From a checkpoint of a small mixture-of-experts model trained on Wikipedia: 284M tokens.
Below are experts of layer 4 (counted from 0) of a mixture-of-experts language model. Rows are named router (the router's row for the expert), down (a neuron's output weights, with its number) and show model dimensions 160-319. Each number is 128 + 32 x the weight over its row's rms, rounded and kept within 0 to 255. Numbers have three digits each.
Before each expert's rows: "comes before" lists some tokens at least twice as common just after its tokens as in all text. This comes from a sample of Wikipedia text that the model never trained on. Tokens count by the router's weight.

# expert 2
comes before: "9", "0", "8", "7", "6", "5"
router:155117084175162193176115145099136075167163128094101120134126181079107123137104165188080061157118116142144114137097142117067158138111167138113122165076127142131171128112138077099075135093137090138107183138140145126124100150118130134146104111121080145101079098142123126159099142122156100152190139143156133173123092128151181078126100122143155079142081081120062155088156187155101094104104108177156107165098126097107157157141070088181099081091131161133167129156075168113145135085088204
down13:218148115115124121141122092174106135048136106086062135148108132099155164156147130141178070104054129129121100174160183108145100188150170138114141134163085096109133107152115190117161080089127141114144118145175130104129150125132150157119173123170150138117113095106207113100125126135103137174105144120127105155142135137113133152133148133068142150181074204104151087085093125098128085055067105150121148143104122106114093016117189136187115096147092132182090149101144204176108140092102126
down14:146112124122166136162128189152083149120170173115128116102129106060109193088128142136118161108113130127139157160107127134124149126137136068114194125141123118121153121092177091166088164079102149071128145125121115128119102173122147139161166143114142138137137097158107109120116121096117134100124114088147103163116149151107107068168130133098179178084031091121101181184144210205166110116078126108173117106132147109147154105113112130073167112084127145129123135116155101114110134121133173
down15:116181128117067134120128130139153084176113112145152132126115131186126164142165204154157076133152134088083118158167140149133102145148151127098150055098082150077114131167131077078070097128160125149129130141115137101157133129190113151125169112134067178126120163128152175101188071155092112071121113106115103138133125144099122175173158120127144140159122115097143160184093104107079113102076125103145135119156148128139141135110122189105115132160110146167131167114165120132135193139101209
down16:096171206124106140115139106095063125131127148149153067147112076126126147132103153207091099103074128089117150190087084150164154092179184133113132148089128118139155097184131077151124054090150160132175162116116127204125137117139102129158132170077122124132159156147081131137157140116073064129121145157126073143167070177066126084144128119102152111145113109075112174116153117099107110180129092115148157117117142077130133116156139050095130159100129126118074140201092116136149103101119106
down17:127098118130057108201188149127152086080160158148123103085154139145123135127124119111144116174077122157181144087150128188154093155115120150186125165153100113175097139142089112185152107059119108182061133118114119155154089136150143147123140074146141156151077131097058160119153155100143072143213134134168104137163136085118104176158146156112145157141138155155087179143091115082143070127090196084111142095143098137120067111130151093148086133108109121206172160113163138104175141091151158
down18:146112143035153114153151100081117075121158146113156133117078132136133138183120128153141106179122120173165119200156138112104126050106098148169123147112086159068128123164115113139108057106180123177109124081122097127121140102169123107199120096127161146161158114158134131226138097135141134137081113158155140117110070147156100146134075126149123168216093170132079152132130135118096162141076115138176089130153123102140122050098102147113155115164142143105143071129135117117143146125121132
down19:104128175155146131158221112141122105115098122147167130124145106183161131099102136140141083096096131144147105178143189107100126169112143134095138078165143162138115128132124107061140141123135174145092075099060183106171163089095199169102184149083143144099056132102165178121156101131161166121074170096145165146135058208119059139104235157157132116081138141103082147116179139112113111114162099114070170161102159125122089169094139185105126163072139107087113145117141127098131105148109080
down20:130148137130176108120135110139129152113100130089119146124163125090090085113105131136118124110103164146161129125128156154095163084111103104163099081143139139126138071121170132112083125151120039112087119118080127090106089102137098108126172135106105164104104147094108111155127105138139121185131063170131142198169103136067173157175097156130186090103080143142164102105107126181169079120149095116128133158121181150159189137148149134147042140155134181158112066174102124201125129127166098
down21:157084110177140099143087142100160116181095119097071117172144172109091119097104147153103115186158123127131184158125168124136097171125187153117140098110131133141131157137059055100102157161141158181131079193140107112099068135101101105111126142139141118131139137064077118154074102096150156154164136107096132129218126167129171226150098095121090105164158122125139144164155166122100127102109095138139132123163131119125091131174132085187138147171028105093139115109086155159167131169196082
down22:181141122171104139089105186138115148154212103148102138106098135137128127143135181104175115095132161143130118076115082173138122137124152088090175116082136084127155100084139128177084132129180112152117138087089145126096132139074121136138143104152104110053190126168135168070119053121181112147143164094148089081103091146186092105081119128097093123172183139159137141125107123106109093089155097100101154113123158123175141070120158168106148084132160145118107139144096183100113156186142113
down23:116155130144114102082130163150130193149136088103130107132088131168139123165150072148130076155130121090139143091186104129138083162153186124148071133099139118116172134062106093069094131136139146156157078110172089172117061120168128152101182086164173168181089116171107129097128086200172171119141100115135158194116142110096081145130149191101130143154213110112140173138119125143105148210133099111140149077090166128131155115120133101117120126158189112124117140178155100138117089049152140
down24:123163145147148141106098130129132086102168121132160108095102141086117069157170096129117129156127170068125124141148066149162128158154098085139071104161150161084055136080158139101134140153145100144155135122129110130169042146131128106086117115085130128134117123204105123165131091161102161135173157147089150116149106113077110128139199125139125098140125201184144176061135109166079177123125153168176112083117085189189075116100127169154217204120082114120120086157159102133143117172080159
down25:110159160074110115108124123114171170176101108073095094189146137114114083143193157148140126118093133068099122157102155129100089129184175112131127085089118070101153140172092182156120147172093135115095061119104190103159156129131163089163111106158176110103139095176152111113122142122074149077114171099135165110178077136069160102092107143144138118139121156183170059135139105161120142089190132149121171113111103132112107146146109085079186113131097082083159158124110164097129121093141109

# expert 14
comes before: "\n", " The", "s", " In", " He", " It"
router:185152147093174093109063111119089116106203158094131102119117127075137109103149189115083176130126127155151128151117106081089192089077132141131156130124134100100097132132099120134184123118136127139058107112086130106147114159135156120123100118107143096198115083156145114114098110211063066103118167067165128113171200180110151157174111139151108105106121136158068156125131211167129114127116071143156114109134141112163149060128110074166078095071104169088095129123101151140204154142169123
down13:165135090134099091164121124078151178136102150147170183131112109043070197146120152166174118100107162080122063140150096097122096077167143132070061110184177108150155126143152148147086117134112113119145107095155164085136164113138142092164202063130138131171199094099138174161143149114134083118063118116111100103169123177130075148118122106136096106108174127098152086084147149086170151117119092125130129089161141087130112147157135142129173163149060106175079157185068124094082158070138122
down14:187169110142182130142136101165138093158187102175060125134106134149155162097130116150110118121154140131098203109041094115102033101114134184136097094086168188079117105127140164122123140149143120125080119175157104168165159112139163177153171096153114094155115198122185159117108136123162107089181093115102123146177096088094047138135164136188137173130149141125069103117120098124125138154154124153042137137112148096103170147099091108105119161127073067184100141110163096163154123099141097
down15:103085115146184185147125162159114130109140153107090084138159150159100138151076099100089108156171128114156156051128135181090107139143130083146076104116156098111203153125124069192135050103094115129182074152123141179116122119109126196136136109121189143091111139137159107151087100134110048123107181051129126132138135148137137129137169170161155082160183102101125107171084167102144114105152104123106167116096160133117092134136194134134134149113078130184184127122098126193104104126149071
down16:109132120147124080146104132136140148140157119191121124147138113120162142157170075103175128151154130142120112112133095072144171147118109045129088161125156092111064126106135147153184136170124120095108155114162135145182149127107073150173093089142093148164095137123163153103165163132136113173152159043145135158143118134174132140196116108096222103111134156117103101169121087114120105153160103145110123116142152104138107104168149114105111112066112060118061098089165189116119129118109124
down17:161083166158097084115074117125139093152152217166130194125091101202093092112108139120148137101074095094082078119121125147108110119140121134141139106115136180121152146166127176142100121248121092108122098140105086148137098104159122073115138152132133167153108135075127197131143167102195118131058123065126121110078127110127130095123170124128123121105235167140141176132127121126106098110130108146199127142111115162103124087105122178167146133119121145117131116125126120169113115137131099
down18:107175102156138133149164105120125091071145072074106146124186178121110148089068153110041098134134132178134139086132104140152152136119130169142101071125112137114119129095066122144139107137054096125109223152140162115134079099061148102099163102109136173161031140110179134120098165171117207198100106097124163157068099137087114133146126153150158094109098162100144132159168192114118120111116100125119117131138143146141097070085145104152178121103080184152128181173087154101145127113187103
down19:155208086129139087114188160061156102172125125156134102132096111137112132120112090171083134155152049111162103099137217107142127095104112114138122121114171104132115084136148118116087075158145120044103121136154108120122133119101094088093127102156163161119070145132135139124158143173093100124121137119147184038081121106135170092103089126112150201180123159053069112104073077095124107124118146097070098117062136141152145187127079123117225118092170158170131121125161122154163157165096149
down20:107074187162093110145075138181168187187085097061171132057169125160105165139144153130160124127106131185114145115125128111158111155121094127111140104114115154151113123104168153115115146086164137152190115129088105129127079142174074127112134168062169142124195106183165109093184160085145152053087111108069159099174085092104085133144113120091145139109111098098089099114135092121160106099057126156096072091186113168093120130099119141113114112143123174132108099119152167141121088127131107
down21:107131096151212135059125113124176140059165129167143110140140083136124157090108135079112141151125138172163102150111156117085144142149110177108127117167170159150134165079157120132123094143111150111166181092099150118116141059116188067133121146174097137135159123116085144181131104163128172121133136175093116157150105134090138162059085089126151107047109136142134113088092130200143160172127142174157124131037160129095155118173145059155150189119191121089101069117149190173128136103134130
down22:148133143053111128129146112191064113135068077108101109099169104089077139110120119085103139089128149134087151083079173088182153166144164142150133112128152109101122144174110082116130157111165099117128112139142164108183136172089146087140117126116107112130164126153167149134091127168103165134155159114110091130155163102102141109123106153123067096107119122085159141151123092135132127140057107118128196132139123174088201110116113145115208119129148175148026084154106110130110157149104138
down23:124180152079112059163130191167084172143169125103198089123147137090207178206132101156122111140145067100157102148147121118144095158147167086142106086135168083081113205099129135148162194134042128097122171154071071132096142129094145147147143100098124119154147132043133098110156108095092116104137114130109076128109050079146140159128101108108093191133150144109185144141145045166108139141139110131120095111124091136134126132092143124186129141150119108139135049111175118206157124095134158
down24:136127143105180184105120152121126148173095176129149118120179101088136119114154132122140123151114130111185167130110139162095073125165166071092162132170106115145115097126108133173070119095125129117111097183125105069115115072106112132139077064161157214176150112176145096118123094157090115106150129163175109112170098152164136110083163049153146088058097177086144199185181152131121169156095108140166091133166153096127110143127142153152130123137115096255137138084096077129138137140124155
down25:151115149139128109098125082090177143059148145193166147095171064159175113086127039174123108127102120210116138087082152156149153118100095113094140084129163167085120187103080099158158115132075151160108080155125138114136148132173178148173101106124139185134172146109156103181125091069137120087148155104155216116115161078115152105155123148113113138098120168079116147104154134108174054115124105111119175116136172057118135169150109091164120038152120076137178072134109130110147122089153133

# expert 4
comes before: "1", "2", "3", "born", "M", "S"
router:141151096157081129141161123164115159112079124176119095126179121135115108229080142105115135108166184155166060100138117069135083151070144135122121083129131113145086114145131145158146085168140154130093118115170160098115115133134130125179100173101086077128122092094166163109133146203110162097123129147111140146110133149146167091153137111159074107091094152164146193118119095142132151113154112126108134054126130145201146180137142130107175174164102053086065127098130114169071145150088140
down13:082141106142113150162166137124079111152136161128124132160113146087160141123175099129192141225121130128091162150104176099115114098131126128134165187182084136187098145109077157142113077117196094138148179137095133083157157139185149172213122097126149078119119131029107079052116164138091128147141131104093109134111131078084137138170070107183151133125181154110162130139153129131153108109092132101146084196172192155118180122162149139119145128123088109108121178123178119143108151133124098
down14:112116137157121158170102155108121120086174101149118146172099091129119091098119189101054167168148141161099165130196125115142138138168135157095173116176163208104162144153086133162103151141143130140080127118158190060142051148097113118082136150148123095129143122079151123157107190168116102144137061113094098121109143112120167135177116078160133135129051131185108100075152165154163142073098119121130096114127114133157057111134141148117218127108137140136153083153082134151114130145107114
down15:170121132118094114104141089134100137202135116155165141104148164139133115160155131096108117161138112149104119139190167129074120085152122103164163130089120165097070118131115083149130181119117191122105122037129165167167199065120134174123105099086159114131095164119125157106128082149066130149115144142166159209144172130105112144120086106089095123128155107168150136081161126193179203130148084098120122116108102130148156129138150104138096096131153162118172086111077099139097163121169135
down16:152154142134168103109105133164180112115141089116133145134137152135142127144119097090115092055108117147073128162153141085114156155180137117099142094064148169104128072136096163135118087106169102120128138138183078131173140102108166145070166115081171100119068139113143110115152089100179152125036165132079161100129099135149131154086154084124119110155156159089210176157135151152117131136113166139123127079155113139195120122110117082072185067084175108114107155173166201132177127154148138
down17:058140169096148178117172103103163104179118092127042139181109115151149101151121104089144096095184178119148170132046137164157108118101120159138100111139143143175117119101151120157133115141110126120149162129120145148139100132093160117095154189107147141096153189066107122110139147100130060096086144164180092120140130218076109103151124124144195118196122116154145097090178141110162143151171064122127149079065109136128103045079123064116100103086126140145133123159130157204133132125100131
down18:186152112181095122099124108133173120159103112165103163127137144100145144133118126108137103165149071137183079101119110092127114175104131117093129168147125101133046139154107105165196148066142133104095173159109140086128175128094152175118171119111119129163145092112178181134156136166059184050094125118122072128128179146120122116118159119172142153142038120145180149087096145153096127142097122159122079167115081123136083152112094103093101155100145135179123103197120120123110131069095149
down19:209072074124119139146148096104134125099086089140110102103157128113130119118197169199158165141205101155155122147152154184123150116166084116096080109157187143117139191124192174160179134095160106153128104110065163094142117088150192136124074146132112141118162120121117166151171106106104124165127138135110084092170115102131123122070115116142153176109108108145098155201140127129153119149094097139178126107152129111125119127132070149095152141066155055148163106098109117173091181139161088
down20:111154083149072102151106111068083084157142154141085138091135151100115115131086162141163132155136123051116167188088117165110180112120149114131116147100115126186166122141127169171181121097163149142138137098115119225139119159190092098137092148082058130086155138100132149167061079149112225105094095083178153136123122153120106168153118079123082097098137153148126125117126154147115164130146131149167146144135116152138140122105095153099152115186158129063098142153192096186153176133139092
down21:151193191146097166124055131105127172105103141134123101154170093187132161157117151110125097151137135121120161145157117057160166120085145141094119095169184133087080150126131099122150149163136148121083080178127166083193051132158092116118146133155113137094123114115072063060160131123123179122138137170151119126092119111147113164156124155193118196105153142154103101117087122146120124118138132113131204106141156108117130172210156157106091116173148132067163128106098181165148123121157150
down22:083168140127150175113096122146150127111127140174120152112152087111100184138079135111120087142085134137102134154167088121208110127123173162104198097084164085142125080212127094159158098102140144096135134075126090135065155160127105107113124157208099118144155155118107127058156173128131115117127178216101168146100124122119147107056128120146093110109058135133127145159138197128140134094121132072120132084093196182122098080122121151096189192140098176108126157131204104154085086071123169
down23:141119111107107154098127096136081111203142155162146142120101097102111140065137101168088157120089098127083127124111156077101094133177091112087099111137114165116098106147218120133082122125157123165161148104108129119142102127132121129101132151123166070145091125126135120136138116127123137152153141125162087137101102154141087179129141130169155099139103086137121201187114091151128092077119079142186101102122154140127083132117156178154085096160109159081138120101068084032141122161081126
down24:138175142050152137095171090153111136125040135097094081155194146112190121100092127069106137114149143108122155116157136140186140094135117115158125152139118122082136172166141082071124106157115132116083136148178103171136064159152169162150124132111136123099122107138092129159132118153082107156106125114089105190142155120130158090090155146136192078188130096091129116137059147122154112179133086145087088140140118079147107115113129139077026165112188129053133090098146135110163142131130104
down25:099051128169099100182119149150116103156138130163102148118150120151145070119111116107135096130093130118126134158147106117092183110093128111103129151139125160124155126118180139085128098119192103094118130092109143170107101150086070119066115122060060115177131119163096116136161096108145125132114088160130191104095114115072114119121170125140129172156136116132137101138080138133114086114171083094102135135143095086142113077145136086133130081109105116130120114203138135081046080162141155

# expert 7
comes before: " |", "1", "2", "3", "–", "4"
router:145104174045136102076088167088162108113196133104129131146118110110152141076167115167157059134094117095098177101083167149145145106171162145111119176101110130099150082110142119061091136127132116129172102129102109141143153206097164120065141112162142153140133135061117075155123160084156110145109123135141137133160120120105123170068144164111125123115118093135116082093135155113074105138115139138117166150104112159080148130132140126122068061103170186144215091161144121127136065086155137
down13:163127144094123135096069172048110080111143088096115123090163153152079152115093094107162187093136076131145085107116112108112107130096155075169115086157125164148164155071098174142128138093058080134133160158108160087192179114119133162123185105144208126082126164151123127120080187119143067106112135202125096155118075144142132120136106155126132116124112139170155145109122123145187169141160148171101121109140127143144132106146099135070049153153135073136115108129113175121080076192118137
down14:075091089148137128107144118142158138173123076196083086119088140094137110112136137096123161099110181092113176067130142123130121082094167142167143136074121209133101097147144186140130083076122137111106113126200124091085137088116177148113167137141076158177109082108086137161098064131115129132074174096097089111145174042131097142161091132202086159113135167101125146121142127103131159113143152127150086117135138124171128111194084120107076129155163129214130135115141110124164104130135167
down15:135147118149149174105119162175118110107115122131110111108193135148086146125118092115127082094099127148056085175165129185159137074117158142163124110111150130113129122146155116081163153129147182158152098095077154128110086145116127108101175084095095131172125110096070096187157158110151146106121103146116156074130157148113119113117112171123142095108140041118119123162136143162136083108119156092117138118092103158168140099165120163198112115154127148109089139136161146137148137175106097
down16:080098106167125058122095073145160101078147120124161106133104132196114164164152087116157124150124150102170092146114105126136115153167152139164080160128128136121123145097144192094129164091122169160141166151102148031128127124154171180113086104091103151122160113083110092135062145176136189097092171109200150145092126111130194115108125098127077106096099131149097147130138159107121115174096122159135148138107090110092112115098126162103174094059063127178178159106210147103112079142160089
down17:139115121141173116067120184043098100101124093098100106201060136124104157127097157136181118132131108115194165159148139115087109134121157161078119107164107114110119081056200135116101098105101141118110091093240165124180129070118097121100163103073082159116123177150129118155095036129079123203160116155119109105111085200084128102107207106166131082137113053051090161149129089148165112101103087155145157190143164139111159170140138098157212146100102100146140107084137161157194165076116137
down18:161145111143121144127119140078086148136142091194172164177088043125184168158170130102112113124128167115159168127118104123132101126118123087085046101103106088135167133178094170128111106132150109144203125074112127136161083148165135111115134128105124153120192123139165124174158134089093109091175127106132173079129104058143076143119142145074062169173109103162160153171093043155060133141144128129131089094138094181147120126148133137133111142139138128135117083207148089126125105125138085
down19:191130138096164084120087126144164106137073136099097104134127111151095129139120102170141121114167130134163169126092141138142099108107149091108112149171107114182125093097127161173165090133181146087187108170190132170167104170118074164122214115145130201099083091134095170117193149155124106143125084128112168126079133109123150117105161082140108063157183149055097143073144116106096085164091098069136072135051075126142096118088116174130056112108085165161174130181064146128103163148145125
down20:182104133142182124094164183121119150181098077113108100078074136125128123137148139133119210154167131136123114133097111117145060099092120136095118175168091091148159110087123054114145142117122138111089177164065089142146081111132168183090117103142164084148121135139107136058132078104128107212131130139160178121158198132068154186110098165093186101189139150119148099171192219172150138135136061142135129154123126111137148073131144091138182106111089159148133046113094127152079125135097098
down21:135142150176142131102140135188146158112075137153124106135104133090154114122098089154073095145112082071112105072076105167107188113103122131137088071155123148122136087120139121165073125135112123099102146156101148136148133120178146100090104150053142154162122175071155139144038131098077121170143096065118111081098080118100124149104157087137103173188104146141131115122184160126070115101107200149176115132104177099139109125093131113139089116132154063137177158107146086121155139151133112
down22:132089096133103160118088106060110139180195178128110077113107152098106168179127119135139107143129163103139127151135103115099164137134152185122179133098186155136132144128116122123115144091112107136125155135097094105073131149196187150176101133092202208081117114105094124133156114145118168141147100148076143094141128117106159187083137110129068162118095182120130123135091101159169152079119120124090145143109131118164086096193178125106080141136131133122129107157083126115074125140096054
down23:148139098162135118103169156133098159128071148079142156146143134118136171119106087096137156128127168176024196145154194125178109160117164152116094088101158101143138134098108077126052184116122145190135142148138084108162104114087150122208084112153092095121139140155177112131120091134064160135142110125114131143148162085155113188123187143133140131143154126216214107123134124135152159116141046181184129134089181105145119144134061118145065095184121142193205187135159145111127102116112105
down24:157138057130082179112127088110085141105145188141051179139168108144139150132077066122081092145025126108136120141158167121128087133125152105102105107145129173149133130067121220140123160097124103113206149169134168177143159068100144105146078155100087117080145118091135155115115144077148116147141138196192184092086131083122109129064140125139125132179035113117119149159150105115082098127119098121108117157127127102133155162174175105148086169094137139149118127149115134112130120141145124
down25:152112124160157127076122128092149106157134062091102135105153153208106165154117148108099089136077127104158072120147138191055140089118128151125053146167155171160110113170110172127155070179131123161095103098105095080118181121128151153077133167119071102155164091125200171135132162150122113172096065126132111115166112124062076148075123104126136140124167174119139149084114131132155110122111122151130140201109169107119148129068120148154058149135097140122142109164160150111087159133120054

# expert 5
comes before: " the", " of", " in", " to", " a", " for"
router:116108179154196161111106162115111112128158130092121143134080134101156131070115107126118116176103068142099190152134147183109164138166112137089148131134136134098151142124137111076159178116123123136164148128091111150165106093147136135109121062134194167143129157143083124126108104057116046160108175133126112152151158155096094178118068119093201139163165094038103078127151170118137133141146157124114086193150130090061111089132105169132101104105129158209119125170132112128207141084143108
down13:125090170119139107140131111136097109154170168108119112149170108127089130162157154126106091157121173152136075130147173153126146138101083171132146161136131112115105147140237105066106101186138137055135155120208155073137153107076076077122139157078121117110079136091091142119166116062170136096103039141090086182152154083075133092175144080105152122178196115143104106151138162147143165076074080122106150120161113142108147100173144103208165163113127083084105136152096141135146093145105103
down14:131142191070091110179084068153076120132105134121090123195078142118141060091117081112148109107171140129119152157109072119137133103168122178120138135129065119104195166095148078149124116126153146092132137144107111147155113190136129110147079148117081246163101171159147107102149092124116162143128189142129093179120130175100117151093137130135142132165060068096108080120140161085107079144077084166114148120075088149096197128133114083125131101134136131101100106157160144156130078122152107
down15:127105087112145113087054096147103081101152137114119099142079138125137162125141160082124142138180153164093079162113145089123112043127121110153159123111121124144091101151093139077149071106095136182119085135121188165130096100208102140093175144143090157174147142166128055145154139129165139039126109094086133170100157129156128102114173130102169112105122092153105154104175194155152122208076121100148203113129138160068149128148131188133082088135128159157096132199066137090185185052148208
down16:154183152160102200113126106162140122185098073123107113108110115107128101135137125208179118160088186120116139083063147110167126110072079135150085122104205112112066163099134144084109088156112110100128169129164176084118133152118178052123103131116102071150152118200093144136150145140115164147134123148157093079095120141159085188086110144139159170092132104116159149096123052180117110135117046124061117155119139091132111107115097133116141127101128112189166161162130103114091168110077141
down17:100119117088152183152114088098103151124075159073164095070141107132158090090149046137118136123077099098159209159107134175091163161116116108144173185105151132146142140073145069156081146030160092086104131130139112106122061176095095141202142105147107112097089137178155117120171137107095116172144098144110097088069091154119161095168142153138108130237153116105143115143169114152130152142129130126142133136118145173152103109154063166217149110089125129120091067081116104143162126198128224
down18:133094122159149155085115077163150100108083125123181120204139143134119167092101064161131106195149107184143127053138164085097146182131157100123117069185121121150137145145141109140148109125155134120179153099135060171121175159068056138067073180170110126146093137145128131112140112192110125117130139154134129149147148072122131078094179103153056123101167089181131092135121112172130099109172109115067152116088133154081104153114094104188067117102114115103087129106245128099117210103138088
down19:150137116121161120170100145143116206151099135162147114174155141194127093162189178150153165135070127103063136139120084122218095147135126165081101115132119119171136099133141171122105099138108180140131197131172068104128120133161129143135123061136192134114143187155102124140123127126136071069188130136089151098116147142103173119120178115130150222106110129097080084156165133092158135195132146131046119104136073090129092152056143124142154190066140135219122109093096125172109102101142119
down20:109121138075096141224080065114125135147162176136084106107155187139158126189106106191145174128107152075090214144079159158140144164102124151106130141156124129055127105127130156103190143147097126180104069120154186113115169109098167094162118160099102102149112192148107110114104106133122157084116124094152142159194099091115139110168111101166141113126107104167137091108072086168081108118150106104126148096131128086119125107146120120118123170096134172104133168137121086137116160105146104
down21:057119188141120125060095191094133123144170208187129133137122121147127111111073170072136144168100073128143133129094112175072187079132070129135147102166153133133169104171179134092188127146175099121134091091134049118079127127103132139147146080056123081155104113144112129140109160159136138123155113118114200178166118153113172101106167158110123136154051057079102151139159157078099111109118140117122099123090129157103115180086105149083116090086099108104085081085122126115133112123135130
down22:114149144137139116105110103099106201115141191108117143177202139102139146135149107178093112090145107121132113141144140090073108113045176110171101106132150111132130076174118103165077138128144169129140093152111134108130120092126100168102072091173161162170132101182154127185137070137142128136067122124151120124172002159131111120125115115112153151123183186121117091129067115144148103114143152174141114138143108124100131075089193124176088092064115059157127089130107135109102078165155134
down23:148077178125188081169138120150166157145118135163147152112096112134139168074053097112146122164150077125159099066165074073120100175188130190167147129071149162121092148092115054098120106116175091098063135207151092103193094137129114073073075111144175154111148071098118158100187123114159147123070140122145159096121102200096149159151123184090156134148164071101089116128151123131129141147141120138159129177145140122148140190156128141128122102141145120143101138117130068115196148122143119
down24:097099099163157137146096089135124123157126179111137101104154158094114116081153165140130175115154160126135112130179181153091175142134181066120126176116156071162139094160114152114152075152114084070167130062127140143138139148152145119134106120125108129151138141104162169181130114169059130164100084110114183142168112143142149089149101126119086099118121187110075139204120088123162162167089153108181095171122152110128127175130051127109123161062115093124147134139164194137131202147151085
down25:152108115117126134160138134119140148131142136182130165154132115160129133107154139116129124113130205067110142162184120154078186064069138105159096106141149102179133109121191138123132124160145167159165129109111101136165085064136112162147121130106135078103178112117127111134101118109143136194102129133078079138087193085200078048125124165133125078132188083173121141127110166119122076152140072160119159151132132131203143116132139119121103125080135124087090142201113088127111153150103165

# expert 10
comes before: " ", "|", " \"", " —", " he", " Total"
router:147174181126137133087167116099125170142088108115162143141070130125137123189174114124115109137162141169138125086101155126131152048159117136124146142086106116097098089149106078175098076117161075131130140110138126111162084147125204097136169198175086133131124085096154115087152113111093157130080080125154106169156096092154096141168154150138115119155091075137125155121161135117126173143133094159127150170047137141153113091179140118109146084113183121118097109121129125119106103148122113
down13:149137153162175154106189137082146119152105103181121172099097184172159133139109169172141144140132159190098151146093082117188120133143089128102181113142158089146130125111136121134161128130104097094219149185120106148183118078158153173101100105079190122139151140123115132123094142166133164132155110043146101117100127126172175142116153169114141088122148103127171095143169155116123106128136098148145105108095112167153091161087106147112086071133228088145115067135090136131109137151081126
down14:147073119072081099126080136119116122160199088115130134164162166126151090092136156175125136191058082110077134145074140207081146169154107099114135101200151184091125131165087185149063115130162114123168160092165082161131123153108139088115147161116084127129092130149115077202174102082185192109120142138159150102076149084104153111141141124144127188134153145181137122149158074086110112141152147119152134181142142103092098034135105150120174109151156094142140175149165144099126103089047098
down15:160127144102074092117081087183144192113148104166034105126159078147132186086167128152095163165132104134140081160074149081171142095157150077155080186082180182129091138139117123083118131175115101091149088101095116156163081118167112133202137054153171148129085182163139130107091092126127141171089131100101095073138139142172133166111136110147116174151095143098114092133091139170127151136107061079086147101216147132120102089142146097133125153104142153107102124188106114118132160118119107
down16:140111106087129099008128127148135104133077091147144127141128134098093184125142094158137153092165127151138128152092147150130150141125182082112117175128090094161137156123112107095095163164137115101144139062128117126067123139114158137161139166167104115122126100122152168130107110118122142138087161123124133107124138165154066160142116213149098173143154171114166134255118139147123138111115113114155146170135105149115119084090130184130102125134108115133116093109110118159117115136135132
down17:132120145154121107097157143078101106172132115085102176127076142140097109137151155163111123184164092164118152067114142147080113105137142100126119126123133142128109150105081176166181109129090148153096114138122117069178066073112165138149201068077148136099146148186139077098092071126163107098134141170141144124117166098101161140076162190133111144113178145148173151097104136087074130123098089159143092198093126160178132139136158175134135164108127118124179100130102145099107121102140117
down18:179168128143098128106113109208128125152151123156168129145160170055140120151056142132144110087159101116071107181135103126180126147101149102126131161117130113160124160122120096138183056162119112145131122078144144187091142092145140163118069089103175091115095177138111134122121148164146100152123113180129131156115156172110124069143133055097093151162134112124156189225073108121081100131153114136128095175189147109210156101131173154099139114139137103081128102133109145156160152081082142
down19:134142073130123123108120162087110106145167140133176148060168113099157064131160163130054128059088129139169089116153142176118145166064158128154087092118130075137122199114118089198155098120059099121138109067145123174150134091112090141124151181143115174105137152141166113110132138144117128138158130159105077094121117093157109129131163112199123135144122143153084093116139156114110068115163138105213166101115194138132153101157117159110104094085115129131142128097134165152146156122183133
down20:110124138091165098122146163119131148121125138115104078127137141138156131121123152161067162058100172140145160135134165162134089108136123157106079116103114126109119126118071161114132072140118161050151138159126144134174121149113166113099111137140151152172102134134126174105129092137101131065133156077083097117116163147187187127147105117116144162117185158137078152255125150088110100139116100135135144108122128078129147132120146123095221094203144098153143195155137178114167087164101091
down21:113127112206116170045117135109120125106133076177151117101115075174149131163150070162116147152115102080145126103162145162188180146068113111161084192112084133164094154138120152155146152131100132109114165172187123146130088123092083164136157140178147166168102119062069102099144141092171132138103136152099143125137150116133107070124035106080162166111148154080073070122122136129136155149106099110143106181084156121121125158103146137097113099182171094042125129148118144151151103178197107
down22:163136117058104167115082171146087106095126135081153152110182085150186149135159136135124124138146165132109148154119131092134126101104115112127096114142117172143152115062110111065129165127060192081169122133125129094141120108127083179121169163103136126106150165119068161125166082133143120089129155136181150130136101115141114111096113099102160086145122111083141142170147083082134195116119076105192168115161132092123139143115129177106093161161136101132109123169174142150165113106136122
down23:145100090163127146128122090136100112105085117130141201119107148135091140167156143092116207072120069164100132169170147147119105147146121137174096088090141153069124132192142113153130108141203144159124076132111187132087156128162189065125090140101119113165121143087127111125138126137122140105143161122090137116137112158135163135081066109189169142092167121186129116112078129138118052152138083139164117075122170068122182144130139140248114156110103137104105103117181120104137067086131131
down24:133106096111124158107141118158150111113045136174121161135139087108080136130126093155162125198121139125127132030107184157087125125128138139164134101143152090162166104161116137117152080173119119065137082125146155106083154087115126111193137173154147101177110130079112134141070108129095039092170114044129098051103127109069166154096160157161164114110146140154125121170114070127141108166171137142069112137123100109108101129098134140117156092142171141169131146132192135182164117055107083
down25:130097086054113136102147124166141157159110184115141146131100140125109163102145144135157123079098144164148118107159115132150136125065145121141093131111092086181127177125211103150144145086118120178087062138125111073109090087050135160115031075138148162082209154159117105124129137119122129102082060130131148126124163090189169207169123138162157115123104116149115098109099095158185132139188117148118125127108155098136132183177109120159066103146131140144093134198069111108128063146106068